Below are experts of layer 11 (counted from 0) of a mixture-of-experts language model. Rows are named up (a neuron's input weights, with its number), down (a neuron's output weights, with its number) and show model dimensions 0-159. Each number is 128 + 32 x the weight over its row's rms, rounded and kept within 0 to 255. Numbers have three digits each.
Before each expert's rows: "comes after" lists some tokens at least twice as common just before its tokens as in all text. This comes from a sample of Wikipedia text that the model never trained on. Tokens count by the router's weight.

# expert 156
comes after: "1", "2", ",", " (age ", ", U.", "- Country:"
up0:157104078102104110153110173117087154159156075062101113154158169072095151141136093058143138094141148090094128149117194112151119101139130071151205096100178111185169093134087123133167130101118136101139120099140121084173098171154152161104108121145194122161132108106102170170087149176166102180111096123074091135127095118136147077164150087152148112108089074082125109120119120123192086068113110072159127126093076097140156109115140166144114066131121144130077128163181136166106109142101088
down0:150144168096178132138139129071178129036187178102144166091105171152130125116109148174125164132104148143133105132175088136086162164122141145109166145045090131008084153148123120093160153135041129093089119130135144127131094105123102153097163142134074207141143154137145126159113148071140157093148174139158126127125049120123179154123099098147081209115174136122137139099182137116152092124119106139167137143142149131175115129131096161121128128080101164125156144097146114086168118112149107

# expert 74
comes after: ")", ".", " |", "==See also==", "\"", " |  |"
up0:164123137071130149139102131136108162148108139145211134145163091085095155130091139173083114161148117167110135080156162138137165109142108186163146111152114073182083088120090117155050174135099149105136109101167133146046112159106138108153162087177151094183146112094171190125164090142129118158123066104133060081137102134127074092193137154147156116139153126146100100163135146094112111159113174158153110134129139143151132082089130145190079114174112163066126123166188076142099126115128080
down0:125106174094131151083143153166132113188108137137080080072068213168125166111108092095136148128123095115188161148109155163156113128091095128123138150091092174157141085101137051100118071109098165179119167182076152141093108106172096128134138126063160142121096145156091065138159183198143153130113167127088074153152181126105135124111099145130117160090202133109138135078130116120141186164110118111164115083180126103124120120110150117177144149168154106158121115099082089113105110107113184

# expert 136
comes after: ".", "==", " =", "===", " ==", " ==="
up0:155148183149084115136161164147114157109115145076168124153165173145119139165111079148128142152105162113127173143123145166134118118150086206120100133140129137063153068107128188149160079112134093159130155056139108168138174137103158162109157110129112164124129100082179173061157156110127109133127132109144095102180088077175089099116154089122108083152176130063083159164133163067168095150117110142136104136178098089111132137158144115167078095099133076089207159124146115133106176194163159
down0:122108147120133146100150090096207132141132097110155147097125119165059155079114127151117190079122103127096137094124122071181142117078131070164122133094136158116090099105149101171143132143119145169098100131075127072138132155103107111120155109158182062114136130176099112191137110134160168125106143158132152113125179208057175152092080155115076223088127139158154167095133137199083166145149097129137113126068111135130146184107114116071122134088178154158145149113105104128111127098096082

# expert 118
comes after: " | ", " |", " | P", " | L", " | G", " | F"
up0:127147140140109083181132099136124089128062164192136096136134108156113052192089177154118155166101102108099149104139135134155105113120131185139173209110105154182130138093087161191146142113115167125144134170112197105183105073110146110145098171119147159151084089101132158209123068127158118141061175120115142112159120156139131192107129138111169177119131134119118089109153105153166113036085110098111123124128169162162150118141047113157127122128106141163092170118142105118119173156125109
down0:149096130170169118129127133212133145063176151136198190102112099103165097099161120086129121147130113188124111120106108144070210121085112101128099110101101165138153181091181089117197085074112035108129082170144148130058124177164173136157089123092142128120160165162123099119099122140139121144137096144160172114108127068118094126108152152132109104108097156099139154124129121150081076111081121083154103130146162187115122118163122107124096156116137143140146128106155051190101139118083119

# expert 82
comes after: "2", "1", " this", " In", " same", "In"
up1:099108121160192090137181145168086098164172187112089146139110138126031100107159107089161082088137104102072118133170073160139133145146121130130109123085105138107147127136153136083140128191113149118131118135132163144134100106047126086130136127172181066125135143154146046132126119087133127128150119069081180130196148109127094118194112169133103083110084109052113105126093135097147139128169144124134138157114100116118141080093076126162119127174070133155083142100158086113118153199076116
down1:071143103121090150078168083174126127174175137104123133104143152118131070081157195125113090095129120114079041128148186134161141142110197107118134129135113151176158113121125127101121102191134136109161054139139157147089121177138155162127135074173176103100161106106117114100140131179140168144102116127142085166109122100123120164175113095098151142090129123095141133158189115155166151109164254158093060127184128087124126165120168122188119118103140136112114142141135103095204112132139122

# expert 58
comes after: "2", "1", "–", "8", "86", "87"
up0:158104084138136076148115153053140148157116142117094175157161119089124126077036105123098137152055178098126168074113127156117149099154083123118106149105104135114110103141133116124179195097116087132219186133124162084111160105104144099216196100106130129148087111088130146100122149094136109125109096149084152094129126078083115120110099138197059124123086067104076104106112125155124111130133094079162161120110140132094097118065166139153160107160145100156128114080160134145099103128123161
down0:101106114112120084094106124180095120148119108129108105114170178148150089078119150181171176146121197127185117137108162134133142136156177098172133146161168116181137139106095206138121116116152095140158089105133139110166159174125168142137070126175085109212109106056137122180159086058086141132122114154079176167122122163113137143115140157161117105120131136106105141109073152086088133063134113140117121127113092152100172099093072101115155100136123132163062129192177137160059142172175105

# expert 69
comes after: "\n", "0", "3", "1", "4", "2"
up0:177158084131158144099160077094197194150130136133092094195095137123059144141132052123119119137084136200154104133111104174121111120176121077096089089156134110140134153128132143151100165134088141096153139120135132126117093100115095088157153072126121137088164048198158098141131113091166129043197111126100125142114136105129114124133104130115173131103171152060180168105137121169189139142133072109109155128206163092099135130139149084129079110102101119107118096136134147180125108134166165
down0:163125108084140139134100125150111176097152140092067109122136088127090176107108129165179166124190098189143144138147062107126119119117090192127118152143140125136117084148188056130103114102100131136106162103088149128093124105160186118124112110146153116159108161178069143164140174129146160113127158161095106120091151080195137076170172158099154098187130138167152133164056131104159135151082100150110070135135143095137128105131191130194129092090147089078175169196137145192153105155124153

# expert 34
comes after: " |", " |  |", " |  |  |", ") |", "% |", "|---|---|---|---|---|"
up2:124159164086117103134115098156120161156112100178180077103132181077139185161119110081190114162127113099146132164176149151084125106112116077156138093108110128113147143041154132088137163097116131116132181086162130160136139125126141089175182155102126063139181168105190135104058073059082166153090175153134128140154057079138114125106136133119121107155196132152129096112140109123154165093149119145121142126115103122120108173156133172164085073126083134160192096120109126095128099082148072
down2:077187088166055132154110080137109118173099121075180166162141119097132105150125160084106175120114133134141140151112083170119124184126108159146136161091150108102177143194130184089131153121130088084158098081143095127155060137131148059091155154125122117113109079121131131073090168092073130117137116091110143127104143074180106097184145149112154140157162088129064109110137097112170177109107180096124158151169087114080144134085085131133128131076165110147145182177108126185122174137083159

# expert 154
comes after: "1", "2", ",", "978", " ", " ISBN "
up0:100191131122139076177133133205116135164123161098150112127141149169126124165154133133154078121150131135143112108124130116082124182184110099101109152146140096127105175106109121203141125154189111101082087117110129144111109154133108167167168157123154085131103086128182150118072162165131086159124126218144149146140165169209151158130135102137179130112198054101088149132108111182119129198149101177109157126148089070105180152087138116111119154136119159158140122186137101170109127077087183
down0:171164051145149111074076191119154167117086155131161096109129145196113174104085140137110115130165170090172162167102122187136152109085131093109142149135131159100139206141130140132110115134097165074146105204165109118077134134085121122122174118124199174123159137146132099109116155090113068097146095143129089082138161154075139089166081120182125168092069134106087071142120164134101132159147080116128085085163152122105146113166107140119189098156152087130120140187129110146160169119126081

# expert 64
comes after: "0", "3", "7", "4", "6", "9"
up0:147148101138145118134132028105093135132140106105128078108183140145116124086153173118128096105080128100087131102162167147143119095120106108039147135131145142128121141101175100049135104125110108151158129132134106165097125139172107137154126128103106139179059143133218118101143102088066143161089108092097120120189123039210084095111118115135091181099143135122168156102120104096197128153142117122173130101129080126132126151073189110145090089115122138062120200154147146126158129119145164
down0:134189122120127136150160126162128130151051067135209143135141142170165201078153111171188116112120135131125120145136099080146157146154155207162188129173155094180144097162119120085219095146128126141101119154131135103061123141097143103137124132133110135177174078120164099082091124151138121122072081166139123180103102167147111119166064132175091113082143075119106058151128103083124146127123149107138185182131118132104139149113126157124108165130093109109133119097194088082098115145137108

# expert 9
comes after: "2", " |", "1", "|", " JP", " | "
up0:064099160152125080162150132149162138068103138130127175100091079150129140158155131109145151079140081114128115121141036125157150154113112059166164152116136146142107152103131178117165119150107143123122080157137165141151149123081148151105117175140105172103110085113127135162093082206066173156135124155104162154162127149097145141177234089146189162134166105166149109164178070167166112099086170115109180139087151142118190109165164129140089111133145127121073118133091110159123158175156126
down0:148064078117109140097116108088151126144087157127090115166091139179166096100103155156168120091127144120141110144157131102085160098104152138108130156110145114144109130151148128103068158103093161109139105078173100159123136132069096173150105110118135156172061116141081185175167168144128220150101085179162112193085108078159120104109072142161140095154142124135145105172152111058100101074114143131137070165146195128078195169107071135157151104118157164119140119078152152099121100083118103

# expert 20
comes after: " in the", " on the", " to the", " at the", " the", " of the"
up0:107173139081179153148125155164139061115135159123081111092068087143101167144105167178117134119133141082088142118084140212162106157070142116142118136130118147109087166128169126122149129090113120180108104102161111141117087054146080121134140101137133115165114233136157082094112152136092081161105152070163157143154194142088165130168158129138172133093117144112136110124170178140146072058080139133166172152123137109100110134088042082125141144148145148078111147101134148097158139145126178
down0:149173086111188032146134115158124105122189158116124134164109179041041122154135095125152155129180102137115158172143108112169172155142120161077083101104161158153106087157094133117151115134137128133171134127143106156140169127080125131084066142142136057180131101121112073073119126146170131113110111074146104124146086170138117146094107164099098150038123171124141104134088135108092169095147150132130109115120122118090156135060164176150160122160134115139110084115160180112102182104079146

# expert 157
comes after: ")", " (", " / (", "2", ".", " (aged "
up0:131158114161187123107145157140147156170098150111141099154142103093094190120121170122094169165178119091121066139111134115080128099087113123120181134096099169133148118152136077105099108137080110141125221086087104133124105142138137136177188130030098153125151133142138121121107192139143214145140121091147167059124196093108117114167126175146132139134124123114142120148129043139111173173131146083117129172179178084081044106130120143163164129133108102141117106180135160108128084131099140
down0:116139140127094080140133129145055041139095158111111148027166143123127153111131136147072145139117186136117160093134146141098164133149177116132142127116152134155129131138143105140134164169091126099131079070141168095150126118132135115178109139090195135110069123117122077142058132169152080116093136121117118140103144134169114085172108105084119128140139185084117103045117116114070120079159104135097073145153086162027183078122114180076149120174106122099157093116145109145141092152133167